python train.py --n_layer=12 --d_model=96 --n_experts=24 --experts_per_token=2 --d_expert=64 --d_shared_expert=0 --activation="swiglu" --moe_layers=[1, 2, 3, 4, 5, 6, 7, 8, 9, 10, 11] --router_score="softmax" --normalize_top_k=false --routed_scale=1.0 --balance_loss=0.00824 --balance_bias=false --init_std_router=0.00983 --lr_router=0.00162 --n_head=4 --n_kv_head=4 --head_dim=32 --vocab_size=5088 --norm="layernorm" --norm_place="pre" --norm_eps=1e-06 --positions="rope" --rope_base=10000.0 --rope_fraction=1.0 --qk_norm=false --attn_scale=0.177 --tie_embeddings=false --parallel_block=false --init="uniform" --init_std_qkv=0.0437 --init_std_o=0.0 --init_std_up=0.0437 --init_std_down=0.0 --optimizer="adamw" --lr=0.00352 --lr_mult_o=0.855 --beta1=0.95 --beta2=0.95 --lr_head=0.00879 --grad_clip=1.0 --warmup_steps=298 --schedule="wsd" --decay_fraction=0.715 --decay_shape="linear" --final_lr_fraction=0.05 --batch_tokens=65536 --seq_len=384 --doc_mask=true --train_tokens=238700000 --steps=3643 --dataset="wikipedia_en"
Below are experts of layer 2 (counted from 0) of a mixture-of-experts language model. Rows are named router (the router's row for the expert), gate (a neuron's input weights, with its number), up (a neuron's input weights, with its number) and show model dimensions 0-95. Each number is 128 + 24 x the weight over its row's rms, rounded and kept within 0 to 255.
Before each expert's rows: a language model's description of what the expert responds to. This comes from a sample of Wikipedia text that the model never trained on.

# expert 23
Description: Initial h and t
router [123  99 160  91 146 129  89  83 154 159 136 148 134 118  98 122 129 110 129 153 150 178 139 115 164 101 133 117 127 147 120 179 163  87 151 107 147 111 141 136 111 110 159 140 111 160  97 145 150 168 124 128 126 139 141  98 107  92  84 114 110 139 127 105 132 129 138 122  91 157 169 119 113 114 126 128 130 127 139 110 127 139 148 119 139  83  75 146 106 114  76 144 137 188 142 117]
gate1 [111 134 142 107 129 120 116 181 132 127 144 144 154 112 109  92 145 147 115 142 129 189 147 132 147 135 183 120 117 124 107  72  92 103 107 130 107 132 122 133 117 168 124 150 144 154 137 119 130 145  51  92 124 118 128 114 138 118 121 126  84 130 101 188 164 139 138 129 147 141 146 130  95 121 178 127 131 137  93 127 129  99 109 170 140 116 140 101 159 122 147 127 102  96  99 135]
up1 [126 106 107 152 129 148 129 107 149 136 111  82 150 134 121 156 123 160 141 106 117 132 128 164 141 147  88 119 157 113 159 152 143 148 118 117 157 139 125 128 122 112 113 136 102  95 109 129 101 119 212 203 123 112 118 147  86 144 131 143 160 117 145  83 130  95 134 127 115 117 111 102 120  73  92 121 103 112 188 149 110 124 133 124 143 130 113 154 109 127 127 123 126 169 141  99]
gate2 [173 124 183 119 145  85 122 116 141 129 136 113 123 108 140 140 100 116 163 118 127 157  96 204 127 137 172 121 115 155 100 112 127 128 138 107 104 159 116 137 135 106 139 136 141 112  74 174 133 115 110 114 106 109 122 135 161 113 103 139 104 114 122 148 124 135 154 128 111  95 146 111 117 186 114 163  87 101 111 144 127 117 157 108 108 112 159 120  96 129 179 100 100 129 132 153]
up2 [117 155 129 123 127 115 111 133 147 116 154 164 146  96 139 139 147  99 143 130 126 176 120 122  98 205 111 102 158 142  98 119 127 111 127  76 137 124  99 137 126 163  71 133 114 140 154 120 128 111 110 138 105 133 113 156  99 112 109 123 109 111 124 155 140 168 133 144 126 157 134  71 138  89 145 178 146  94 101  98 121 123 140 135 134 158 119  85 162 131 149 109 150 173 116 132]
gate3 [120 142 128 126  92 178  76  76 106 155  86 101 132 118 106 113 122 124 148 137 132 163 137 151 140 150 128 156 134 157 141  83 131 119 103 105 112 159 123 117 125 175 128 119 133 141 134 134  91 149 127 126 135  95 135 141  74 139 117 126 129 118 123 129 132 131 143 137 127 162 136 110 119 136 106 130 177 160 105 175 119 152  83  94 158 109 146  81 146 119 145 129  96 182 100 161]
up3 [104 120 160 100 136 154 156 116  77 142 112 116 151 118 120  94 100  78 146 145 140 135 139 151 149 134 118 173 123 143 135 107 102 151 124  79 103 167 155 111 135 166 151 130 166 140 105 145 128 106 154 136 134  87 106 121  93 122 107 152 117 123 130 133 120  89 142 126 118 156 122  99 104 143  73 124 113 139 166 151 116 169 110  90 182 133 109 106 144 120 102 125 125 179 119 143]
gate4 [123 173  94 165 137 149 154 141 178 118 101 107 128 108  98 121 109 134 124 117 144 121 102 143 101 104 102 114 140  95 144 120 129 128  97  97 135 136 115 151 155 112 111 139  92 113 142  69 120 161 159 153 147 155 161 110 103 147 159 114 123 170 111 129 126 145 155 159  98  80 139 121  92 143  88 124 156 101 126 120 134 104 150 102 127 129  90 142 167  70 136 140 141 151 148 151]
up4 [ 90 122 148 125 153 170 114 148  73 128 130 147 172 134 108 157 116 122 161 130  96 132 180 126 108 118 147 118 146 121 106 131  95 133 156 116  89  90 115 112 137 106 168 107 146 123 123 150 157 120 126 127 122  88 139 100 175 134 116 129 158 156  93 119 117 148 126  97 105 148 133 170  87 123  78 174 157 135 165  86 118 139 137 112 152 121 162 157 114 155 119 125 122 126 120 110]
gate5 [133 168  61  95 147 145 122 149 137 125 112 149 135 118 164 140 131 102 104 105 127  93 107 126 172 145 113 110 179 110 140 138 163  93 141  95 120 137 109 101 154  96 130 172 157 130 117 148 138 161 133 119 137 164 126 138 163 126  93 142 125 159 132 133 139 101 128 131 162 122 119 136  93  89 115 129  97  79 150 117 148 133 150 127 118 106  98 159 107 130 157  93 106  95 106 169]
up5 [145 102 227 104  93 141 157 122 120 106 127 116 149 150 132 112 138 116 137 143 148 143  96 180 187  99 133 166 121 116 128 118 152 147 147  96 101 132 157 123  99 122 109  82 116 103 140 123  85 144 126 127 145  98 118 153 124 138 135 131 115 132 152 104 130 147 130 128 103 116 108 132 141 138 104 117 127 123 130 142 121  88 132 147 116  82 164 124 115 121 130 121  82 182  93 135]
gate6 [116 143  79 135 125 139 115 157 114 125 124  98 169 154 174 124 195 136 142 121 111 130 157 143 156 102 134 144  99 147 131 125 131 124 127 144 103 111 102 129 147 121 139 121  70 135 130  89 122 132 121 161 141 164 190 126 147 108 164 135 155 159 110  97 129 115 120 134 142 103 118 133  98 106 111 127 105  93 148 125  96 108 145 164 190  83 116 123  87 128 135 134 111 151 154 112]
up6 [106 108  51 166 143 145 143 162 128 100 109 127 163 164 127 140 156 119 132 148 130 144 179 164 106  82 139 135 116 170 130 117 128 123 144 137 118  99  80 139 160 119 115 105  98 117 108 120 131 127 137 138 137 146 164 112 135 106 104 109 161 162 104 123 163  98 120 123 120 100 122 119 150  88 144 111  76 131 149  90 131 146 130 134 159  91  82 134 126 129 158 153 129 104 128 135]
gate7 [ 97 134  96 120 138 108 133 146 114 141 154 163 146 136 100 119 120 105 116 109 104 119 135 146  86  98 133 133 127 154 169 158  91 121 112 127 126  89  99 157 152 157 117 116 137 176  92  60 136 175 140 116 119 170 139 165 121 112 135 106 121 150 109  89 120  96 128 163 163  99 131 144 147 138 104 109 125 175 117 114 134 153 147  76 150 107 115 130 132 123 161 115 148  93 131 150]
up7 [162 147 160 108  98 120 127  80 123 122 103 151 121 164 165 136 106 106 163 171 168  88 104 129 109 132 144 117 126  95  94 109 174 154 134 109 131 131 124 107 137 131 116 114 121 116 115 159  65 127 124 120 136 137 123 128 143 114 120 151 143 124 160 164 145 188 147 138  88  97 110 134 130 108 151 117 119 101 139 108 127 105 107 126 119 117 149 127 103 120 145 140 146 217 140 125]
gate8 [175 114 102 122  90 135 116  98 121 134 162 164 144  98 131 120 122 179 181  77 107 185 122 163 112  90 142 122 158 130 107 133 120 117 122 113 108 140 123 122 144 155 122 195  80 127 122 149 136 155 108 119 148 117 178 135 145 101 109 117 145 147  84 151 140 144 119 150 103 135 128 126  99 104 147 112 114 132 138 173 112 106 161 127 131 128 134 117 117  99 126 115  88 139 144 133]
up8 [ 65 168 109  82 100 110 132 125 103 145 137 124 149 133 116 124 132 118 135 175 150  59 122 127  98 153 156  99 157 150 138 127  86  94 149 145 139 123 145 137 119 100 109 118 147 146 159 111 122 160 169 129 124 114 139  93  91 138 137 151 123 140 160 138 131 114  82 109 152 111 142 140 130  85 100 160 129 151  98  93 138 131 120 118 151 112 101 121 150 160 147 133 146 110 144  79]
gate9 [131 143 106 170 104 124 152 114 155 136 126 137 143  63  98  98 143 153 130 157 114 112 120 126 147 141 166 117 133 167 135 113 120 114 129 174 118 111  99 134 107 132 124 158 123 149 139 118 132 161  93 143 128 102 129  99 128 127 129 157 129 121  70 185 126 141 107 134 113 159 158  99  94 130 156 137 192 147 125 124 116 147  89 102 108 133 105  74 161 123 112 127 118  90 162 123]
up9 [159 135 115 111 119 108 120 115 111 141 108 120 131  96 113 121 137 105 133 144 129  70 133 107 204 136 119 101 137 125  96 180 142 124 125 108 131 100 132 127 114 134  64 160 126 117 138 169 130 122 140 135 126 101 121 126 168 122 114 173 138 101  99 181 127 164 132 157 157 119 145  62  94 122 132 105 110 147 137 148 146  71 109 132 118 140 126 130 129 133 145 131 102 149 157 107]
gate10 [150 144 168 138 123 120  85 130 138 134 165  95 145 112 144  86 147 130 116 121 122 164 153 110 101 153 186 120 116 177 119 145 126 114 128 152 126 112 122 134 151 189 157 125 105 150 127 117 140 119 115 102  75  97 147 181 145 146 126 109 120 140 105  96  72 116 136 128 118 140 143 134 126 135  82 137 114 151 125 100  98 164 118 104  84 118  94 126 100 134 157 112 123 145  93 143]
up10 [165  98  89 147  99 135 113 115 138 226 136 141 101  94 154 155 157 117 137 133 140 135 124 141  60 146 109 117 145 136  92 160 141  97  87 111 127 123 162 123 130 107 128 123 148  86 127 111 137  93 140 112 141 140 164 123  93 123 101 111 138 133 116 103 127 149 126 145 150 104 113 152 115 132 154 126  91 129 137 129 120 134 108 122 132 137 112 113 144 110 104 154 118 169 155  73]
gate11 [148 136 187 107 126 141 156 135 118 154 115 119 117 111 121  89 161 110 120 113 156 129  91 130 124 167 131 165 143 111 132 115 135  92 142 144 147 159 119 129 105 217  91 126 109  98 126  93 122 160 117 140 117 134 135 153 163 111 163 135 117 126 167 106  86 166 130 122 154  95 135 132 127  90 105 154  98 136 128 117 143 130 137 131 125  94 132 117 119 106 191 127 107 167 120 130]
up11 [ 80 115  84 175 110 135 123 143  97 143 137 129 127  90 163 137 104 110 143 132 111 136 192 136 138 147 122  53 132 126 125 132 116 145 102 151 115  99 120 124 110 108 166 117 155 136 132 185 120 105 133 150 122 130 140 101 129 120  87 139 120 163  87 136 149 119 110 130 152 112 120 148 132 149 175 114 155 114 139 160  86 140 116 141 151 125  98 102 110 136 139 111 150  75 158 140]

# expert 18
Description: Adjectives and word completions
router [ 92 134 154 119 106 109 145 151 113 138 138 115 112 112 122 120 168 155 112 126 149 127 163 116 189 118 171 128  99 142 100 126  98 131 153 153 151 136 168 109 159 127 123 116 159 116 164  69  99 117  93 150 137 135 118 110 133 194 200 151 120 126 129 117 130 123 115 135 122 120 114 137  88  94 124 129 121 165 127 143  87  89 110 102 140 106 128 150 146 145  88 126 140 141 147 119]
gate1 [134 150 134 120 121 115 144 123 122 107 109 168 126 141 104 136 144 103 140  86 134 136 104 143 131 150 126 156 203 163 134 105 123  75 108 132 120  84 132 149 125 118 141 144 115 103 121 104 140 145 122 123 116 103 136 142 109 147 146 121 135 142 124  83 138 116  77 123 115 141 196 111 103 109 154 141 139 122  51 145 132 186 133 108 139  89 162 111 150 137 121 131 110 148 105 101]
up1 [157 141 116 115 169 131 147 173 120  72 108 158 136 142 152  87 147 136 102 160 128 151 121 118 118 119  97 148 111 167 166  97 147 118 139 131 135 186 105 136 170 126 204 106 154  95 140 160  95 107 150 131 132 134 135 137 111 124 174 150  87 108  84 136 145 115 141 103 110 122  84 115 129 135 121 132 118 103 156 135 138 142 132 121 124 119 122  93 112 134 152 143 104 111 123 146]
gate2 [104 138 145 107 165 131 101 140 145  94 139 121 138  99 154 134 173 134 109 149 115 150 176 135 143 144 117 117 122 135 179 129 128 100 129 129  96 159 129 133 132 147 146 130 145 162 133 135 158 127 125 115 141  84 125 147  88 148 120 146 145 122  77 138 131 159 110 124 126 144 104 107  93 111  89 153 159  83 126 186 118 194 164 149 144  81  97  95 120 115 125 122  95 117 114 110]
up2 [154 128 109  92 130 121 149 112 117 140 135 137 130 142 133 125 102 102 102 136 131  98 124 114 129 118 123 158 112  88 110 132 113 139 114  99 137 122 109 112 144 153 111  82 118  95 113 146  94 112 116  97 124 224 131 127 139 100  84 177 127 164 137 153 117 114 174 174 133 135 126 123 136  99 141 112 146 147 129 179 145  92  91 142 157 152 132 126 114 150 129 179 140 152 141 156]
gate3 [ 81 151 176 165  91 152 163 115 136 111 123 139 134  99 122 119  99 101 132 119 115 134 102 117 136 120 111 146 133 146 140 146 157 146 141 109 144 118 110 114 113 166 117 137 129 108 116  97 122 135 135 162 117 118 136 180 130 170 104 154 155 123 121  95 115 155 112 166 122 129 108  96  82 134 111 112 176  81 117 149 131  92  73 139 139 153 124 149 168 115  58 121 123 145 124 117]
up3 [146 123 120 107 143 169 114 144 119 146 106 122 145 150 126 130 146 119 119 147 103 124 132 132 124 139 145 126 150 156 169 148 133  92 128 146 138  88  81 136 150 137 137 107 124  86 159 140  59  88 153 104 147 129 100  72 142 150 136 143  96 122 139 136 136  91 151  89 163 132 118 152 102 113 190 120 133 123 193 121 118 136 149 144  78 112 122 131 136 110 122  89 146 130 134 159]
gate4 [147 160 148 114 125 139 104 131 134 117  74 124 117 146 124 181 180 138 132 161 140 108  93 125 154 121 147 148 147 135 153 133 118  97 124 145 139 112 147 140 108 128 159  97 113 103 126 105 141 176  88 152 140 138 114  87 115 148 129 173 111 170 121 108 100 116 101 121 155  96 124 146 154 122 164 135 160 109  84 140  92 151 142 142  69  90 126 128  78 138 125 118 137 106 121 144]
up4 [171 148 140 114 129 134 101 159 120 135 100 136 115 145 138 186 176 111 120 144 123 138 119 106 126 105 103 119 109  94  98 144 112  86 139 154 131 134 159 150 150 116 149 132 113 149 116  90 144 159  89 135 148 139 119 120  98 158 140 167 105 144 132 138 123 113 143 130 167 105  74 172 101 127 131 124 113 144 125 138 114 136 137 151  90 126 127 140  61 120  64 167 137 133 114  89]
gate5 [119 136 154 159  81 121 198 147 118 113 139 127 129 105 167 162 130 116 135 125 126 145  99 123  91 134 105  82 125 116 132 138 122  86 122 140 110 125 118 158 125 163 135 135  97 101 149  90 134 177  92 121 107 174 124 146 128 108 151 158 118 117 120 153 108 144 163 115 171 127 113 102  62  92 119 142 127 126 105 154 108 134 142 123 133 148  99  82 131 134 150 134  98 125 157 158]
up5 [150  90 132 120 125 108  91 142 136 161 111 133 150 123 116 117 106 114 125 136 107 102 132 132 140 160 138 158 145  80 111 107 148 170 137 141 150 102  83 120 119 110 146 109 153 162 108 157 139  97 159  75 144 130 101 130  76  96 123 126 137 122 118 158 108 148 147 144 107 147 147 126 131 171 141 129 143 161 200 144 131 128 115 187 155 102 126 121 110 115  83 137 105 157 107 111]
gate6 [ 63 170 136 122 110 102 120 141 120 116 114 139 127 140 142 105 146 150 123 115 127 148 112  94 131 152 134 149 137 185  98 124 134 130 111 125 124 138 165 118 141 122 117  99 117 101 150 119 134 146 116 182 120 108 176 131 178  88 139 148 170 124 133 129 142 138 102 108 125  96  65 133  88 112  77 137 137 106 146 123 143 119 103 136 107 127 109  72 140 112 169 117 132 153 142 165]
up6 [123  80 122 141 121 149 139 153 150 146 150 115 152 141 135 141 109  75 114 126 130 113 172 135  79 123 104  92 134 136 136 152 152 142 141 125 125 114 128 159 123 118 141 121 131 117 114 126 151 141 125 103 113 110  96 148  97 151 116  97  74 155 157  97 136 159 136 157 166 141 162  87 138 125 139 119 104 113  89 153 138 159 130 102 176  92 106 127 107 189 102 176 122 129 140  92]
gate7 [109 129 148 132  85 105  93 135 136 149 131 110 137 137  99 111 107 125 112 113  97 152 135 120 147 185 135 128 157 138 127 113 111  90 125  94 142 134 144 103 126 138 151 188 109 170 133 102 163 126 137 197 137 174 101 161 121 130 134 121 136 126 146 136 113 160 112 137 112  80 163 119 102 147 131 159 107 157 133 169 114  59 121 121 110 113 116 119 145  85 132 151 153 139 123 130]
up7 [103 138 165 151 129 110 154 168  85 133 115 129 128 136 107 105 112 142 120 144 120 129 172 123 118 159  65 115 141 104 125 140 129 146 144 111 157 130 109  86 166 147 125 137 132 101 120 127 169  75 131 133 123 138 130 125 118  98 146 124 155  87 111 156 129 122 139 142 106 100 108 127 132 144 118 140 106 116 119 144  92  80 115 139 123 128 118 132 129 135 156 160 198 188 157 185]
gate8 [165 151  97 153 122 174 118 137 141 143 124 122 136  90 129 127 153 130 140 152 121 154 182 125 108 147 132 101 122 151 140 103 133 136 142 139 133 140 146 110  89 153 125 119 153 159 170 131 105 122 112 107 116 100 146 127 119 131 104 114 109 127  42 115  98 158 104 148 123 138 126 109 123 115 108 124 131 127 128 125 119 100 136 166 123 147 131  65 129  83  91  86 154  73  86 107]
up8 [131 113  98 171 114 205  96 144 119 139 127  75 127 131 105 167 131 165 137 161 115 103 153 122 148  96 150 133 142 112 142 112 133 128 154 164 119 151  92 126 137 158 112 136 113 144 112 146 119 110 146 125 143 106 111 112 107 132 130 110  74 120 125 147  93 146 119 137 126 128 155 142 106  75 127 114 123 128 110 162 147 130 134 100 121 158 133  55 135 104 116  80 160 102 156 115]
gate9 [162 168 113 118  72 147  84 141 140 147 149 101 137 151 142 166  79 137 136 120 134 158  89 141 149 126 164 101 122 138 111 119 101 102 130 146 142 100 110 135 104 117 145 130  92 157  89  91 124 113 106 150 113 126 155  96  98 131 131 147 125 171 159 126 116 147  78 127 111 109 142 108 104  95 120 148 120 163 109 170 115 116 172 144 145 120 137 121  93 119  95 119 165 122 165 121]
up9 [135  95 129 131 162 107 186 127 121  88 122 106 101 108 122 110 169  92 131  97 120  92 175 133 130 112 153 145 135 171 125 127 166 157 110 128 114 119 136 161 105 112  98 142 111 146 156  99 134 155 131  99 139 117  75 177 138 118 143 161 111 129 120 166 147 152 105 125 134 150 193 108  99 115 107 113 130 124 120 114 144 149 113 139  98 107 156 134 136 141 151 122  86 150  88 142]
gate10 [138 158 175 174 104 118 127 106 116 132 133 129 118  85 114 159 116 147 135 120 117 165  90 151 157 139 124 120 124 130 109 104 127  79 109 129 129  85  93 124 131 142 132 136 120 107 148  93 122 171  74 165 128  95 143 124 163 149 151 143 146 133  74 139 107 142  89 149  95  74 149 138 115 136 113 173 143 147 124 135 116 144 111 131 153 151 140 121 139  95 148 128  78 103  97 130]
up10 [124 105 165 104 104 135 162 165 153 165 101 160 138 122  83 151  75 142 118 135 126 168 105 117 150 173 130 131 158 105 135 135 129 102 125 121 129 117 137 108 126 120 108 159 144 145  88 147 153 102 128 129 120 117 133 119 118 130 120  88 145 149 140  66 129 153  75 168 126 132 113 150 163 120 104 110 107 137 143 162 167 114  79  81 117 142 173 113 100 145 119 116 138 130 142 120]
gate11 [160 118 111 144  91 109 141 149 148 158  95 111 139  93 125  92 146 136 146 111  97 170 108 142 117 163 147 120 172 137 103  97 107 134  96 106 123 135 112  99 125 168  86 140 142 142  97 128 134  83 120 128 106 192 126 124 101 103 150 167 155 129 122 170  99 150 115 151 122 145 185 117 107 109 115 141 121 147 152 174 111 102 132 147 128 104 126 104  96 147 128 135 116 167 119 130]
up11 [158 126 123  94 172 129 134 151 110  50  96 134 123 141 115 142  90 158 132 140 113 111 138 122  99  93 163 115 141 104 126 138 159 132 117 154  90 105 123 148 126 115 192 138 103 103 131 157 160 128  65 109 142 129 176 120 107 128 124 145 131 152 132 135 137 151 131 143  93 128  98 109 144 107 131 144 146  88  99 114 172 170 154 120  89 137 136 121 144 108 147 120 122 108 139 120]

# expert 10
Description: Dates and months
router [ 90  81 162  94 105 123 150 132 143 145 114 128 100 132 152 131 153  84 130 156 119 101 160 135 156 126 138 134 105 141 131 135 129 154 135 171 154 146 130 129 105 154 141 117 149 114 140 149 122 155 132  96 125 106  94  80 192 110 174 144 102 154  81 129 131 142  58 104 123 164 152 151 120 115 150 121 120 156 150 112 139 173 108 126 123 121 135 102 113 150 116 100  93 117 132 125]
gate0 [109 131 194 125 117  94 107 154 177 117 107 123 135 150 150 128 138 128 102 158 100 130 146 133  96 128 184 111 143 141 155 103 151 144 137 128 108 109 166 127 159  82 157 147 112 136 148 107 120 172 134 144  87 116 126 156 100 131 126 148 100 120  99  89 127 117 106 143 125 102 124 129 119 138 164 139 173 169 100 111 120 127 129  98  87 129  85 159 125 131 113 134 124  72 113 147]
up0 [134 142 132 109 125 139 155  94 161 144 133 165 107 108 130 171 123 114  96 125 127 142 111 153 116 114 169 136 109 146 186  60 129 105 102 122 122 151 104 141 100 172 181 110 115 154 139 124 149 112 100 113 133 122 120  76 121 125 113 141 105 122 116 130 121 138 146 123  97 104 141 139 128 143 149 160 108 186 116 114 145 131 175 155 118 137 124 110 134  96 168  91 112 114 107 175]
gate1 [103 112 131 157 120  99 133 123 143 134 156 121 148 154 138 113 135 140 139 113 161 107 109 127 104  78 132  66 110 116 119  92 155 128 165 146 119 156 136 132 173 175 116 176 110 154 152 132 118 137  84 140 125 114 151 145 141 120 165 151 112 140 141 137 151 121  88 151 112 106 109 144 113 173 112 125 118 145 121 125 120 119 182 153 119  94 132 109 104  70 103  92 112 114  80 113]
up1 [116 114  95 136 144 113 137 136 135 145 139 161 133 117  99 120 132 170 115 116 117 123 152  96 163 118 157  94 117  87 103 155 118 118 140 112 144 177 138 134 159 155  89 148 156 135 128 126 126 135 107 140 109 144 133 154 103 182 158 112 104 103 156 142 155  92 141 167  91 138 124 122 120 144  82 113 143 189  91  96 137 136 134 101 140 126 116 122 137 112 106  79 137 161  76  95]
gate2 [158 123 168 120 119 108 107 117 124 122 161 106 133 151 108  74 108 112 154 115 123 124 150 111 159  77 168 180 135 157 100 140 164 120 140 110 100 136 111 145 119 108 102 142 101 119 115  98 113 144  75 114 116 142 168  98 113  79 150 114 151 109 142 141 111 122 123 137 136 113 146 133 153 120 111 104 132 130  98 124 109  94 127 117 149 113 204 130 128 151 123 141 110 188 149 122]
up2 [121 139 134 145 134 154 118 134 129 140 116 158 152  82 139 180  99 166 131  84 126 151 100 151  86 119 159 114 141  95 110 128  81 103 110 125 153 134 105 104 162 144 140 140 132 112  98 112 128 158 140 131 157 147 121 179 105 165 107 169 132 176 109 121 105 148  98 137 127 141 119 112 138 122  94 170 146 101  97 143 129 118 104 153  74  97  79 137  96 112 133 136 125 121 111 129]
gate3 [ 89 144 120 127 107 141 104 124 159 116 137 136 110 110 141 102 128 106 142 140 127 119 132  84  75 150 115 105 126 105 124  92 158 118 118 119 120 144 185 101 152 140 146 159 123 115 157 148 162  88  89 146 108 156 154 114 134 160 174 123 111  96 136 115 134 153 131 100 121 114 130 132 118 138 147 154 175 122  90 127  55 148 107 107 170 166 143 102 143 155 112 145 116 133 152 101]
up3 [152 127 116 101 125 141 127 103 141 132 129 122 126 146 101 136 144 155 129 117 110 160 109 153 158 152 152  84 123 136 151 149 135  99 143  79 123 109 114  82 109 149  99 170 133 118 113  79 110 140 134 113 132 167  99 142 133  97 114 154  98  80 127 136 117  96 145 160 156  98 126 114 145 131 117  93 150 140 157 165 159 102 163 124 113 168 113 194 179 109 109 136 130 100 121 128]
gate4 [163 144  89 149 140 122 130 145 147 150 122 103 108 131 147 152  97 111 134 137 121  98 142 149 138 172 127 121 127 117 122  93 148 112 106 147 136 144 172 137 118 141 162 103  90 155 142 166 115 127 152 168 118 154 127 143 100 190 126 113 121 108 138 135 133 138 165 100  94 141  80 103  72 122 104 140 115 130 152  84  96 160 143  95 173 150 120  92 149 117 119 122 151 115 159  97]
up4 [140  94 157 107 118 100 175 127 134 115 118 141 142 136 129 124 138 106 147 137 121  98 139 103 173  95 109 167 127 182 126 101 112 171 113 110 117  81  79 100 130 141 147 118 186 115  88 147 110 111 106  79 121 155 128 102 150  92 151 139 134 126 102 100  78 155 133 164 141 120 151 142 171 127 141 137 140 141 161 149 137 113 112 145 124 149 149 113  94 143 139 153 142 105 127 138]
gate5 [113 126  96 148 111 127 146  93  94 126 132 129 137 147 121 117 159 121 143 120  63 103 162 140 158 123 114  92 128 122 165 151 168  99  63 151 157  96 100 108 138 108 106 158 143 131 120 116 136 123 147 123 161 153 126 151 166 131 158  98 129 172 101 140 136 138 123 143 149 136 134 125  79 141 138 147 158 162 157 136 123 120 132 135 109 108 103 115 103  72 100  94 115 121  82 110]
up5 [ 88 134  96 145 114 144 136  82 132  82 101 121 131 114 101  95 173 130 140 139 109 104 145  81  96 129  93 156 106 131 110 126 184 142 141 133 104 109 150 123 145 103 104 135 144 123 163 115 155 131 132 144 144 117 145 139 140 112 166 133 104 125 141 127 111 157 147 128  77 132 140 134 132 118 144 154 141 124 157 144 140 133 168 111 147 138 135 140 157  95 124  57 181 111  88  86]
gate6 [131 151 154 173 140 117 152  99 112 135 149 120 124 149 156 122 124 128 109  73 108 119 118  90  96 115 109 168 126 152 112  62 167 144 120 123  76 110 131 111 155 126 147 127 143 141 120 126 147 136  80 125 110 140 120 128 145 154 123 145 153 146 118 104 101 176 173 124 102 165 100 104 125 129  84 149 114 107 112 113 163 143 182 133 123 122 119 144 115  86 160 121 153 163 139 126]
up6 [116 150 162 112 140 115 143 130 142 111 141 151 127 101 141 109 123 139 102  89  97 115 115 140 112 126 155 142 157 113 112 128 102 158 133  73 139 161 116 117 144 145 109 131 129 124  77 137 127 166  84 125 132 147 137 167 105 173 152 119 134 147 127 126 170 128 106 124 135 130  88  83 124 143 112 112 156 102 131 136 147 151 137 127  70 165 126 138 202 121  77 149 160 111 114  90]
gate7 [158 146  52 100 104 116 153 132 191 144 112 125 137 112  72 117 144 157 146 166 113 139 124 141 143 144 136 172 147 148 130 104 111  90 127 120 123 117  93 148 106 147  93 135 105 149 119  79 151 136 116 100 119 159 125 126 165  99  89 151 111 118 105 139 132 147 120 133 118 126 151 124  93  74 138 144 110 117 158 122 109 144 125 127 123 110 134 129 127 100 176 114 107 127 137 172]
up7 [ 81 119 115  91 113  95 103 130 124  47 129 162 142 153 141 111 183 101 144 142 127 138 133 116 137 158 130 158 133 158 137 120 126 169 171 114  99 138 126 126 123 109 130 104 120 147 167 135 114 143 121 123  87 133 127  99  93 121 193 146 125 114 135 106 128 114 106 103 135 135 135 140 149 131 128 141 128 149 159 150  79 151 198 115 121 117 116  95 105 141 147 124 129 109 157 137]
gate8 [165 118 133 132  65 128 122 122 118 122 146 140 148 160 153 149 144 183 174  97 102 141 138 118 205 145 113 124 149 140 147  82  96 126 105 115  86 154 135 129 108 126 136 131 132 105 170 142 134 117 105 140 113 121 143  96 135 120 142 159 113 127 152 138 114 138 151 110 111 160 108 111 105 110 140 138 125 127 143 155  99  92 148 125 165 149 170 119 131 130 182 129  90 112  87 106]
up8 [104 122  88 118  98 141 108 108 152 168 122 113 128 108 115 132 122 136 114 109 161 124 138 124 143 129  79  89 107 160 152  93 118 149 107 125 147 165 133 127 152 150 145 135  97 109 139 165 121 171 103 185 106 120 122 110 162 128 127 162 130 161 174 147 142 147 158 125 110 134  88 116 146 123 155 127 120 123 170 112 152 107 141 154 155 155 119 150 149 101 175 122  88  90  86 107]
gate9 [ 94 147 146 126 110 120 169 167 127 147 116 146 128 133 116 110 121 121 131 131 162 126 171 117 101 125 129 138 179  91 101  94 107 146 124 104 125  91  97  94 122 157 152 101 139 129 114 158 128 118 118 161 131 103 132 108 139 159 107 194 127  77  79 159 120 107 132 141 140 108 114 132 139 131 120  99 120 117 151 108 138 164  88 161 181 155 136 117 150 105 126 102 111 121  77 121]
up9 [105 130 139 153 118  64 138 145 100 135 104 117 156 103 158 105 143  87 120  97 143 107 163 117 122 124 132 170 132 144 111  92 136 154 104 123  97 134 137 107 128 121 131 112 139 152 127 132 176 100 107 138 146 110 121 102 177 142 186 170 159 128 129 150 141 161 114 137 128 154  97  97 113 107 101 134 123  93 137 150 147 148 123 147 123 115 128 104  65  99 145 130 178 145  99 114]
gate10 [ 91 141 184 105 133 113 113 148 148  93 132 116 120 121  97 135 140 129 100 133 145 152 105 100 108 118 125 168 116 156 101  71 194 135 148 120 127 160 104 100 167 154 174 131 121 169 132 113 101 166 123 125 106 122 166 184 110 120 131 148  95 122 118 126 160 143 135 151  81 119 102 130 121 109 121 141 127 123 125 117 135 146 163 123 121  84 125  98  94  95 156 137 142 130 124 118]
up10 [136 127  99 158 138 137 116 105 114 150  94 131 123 124 137 113 139 146 114 117 117 118 125  90 112 178 150  76 128 130 148 132 135 142 138 171 149 179 110 133 194 132 123 137 148 123 182 111 139 115 120 125 103 164 146 159  82  95 163  93 100 114 111 139 122 136 101 148 120 122 125 126  96 113 159 147 160 185  77 100 125 130 121  89 109 161 100 130 133 119 131  96 101 115 120 127]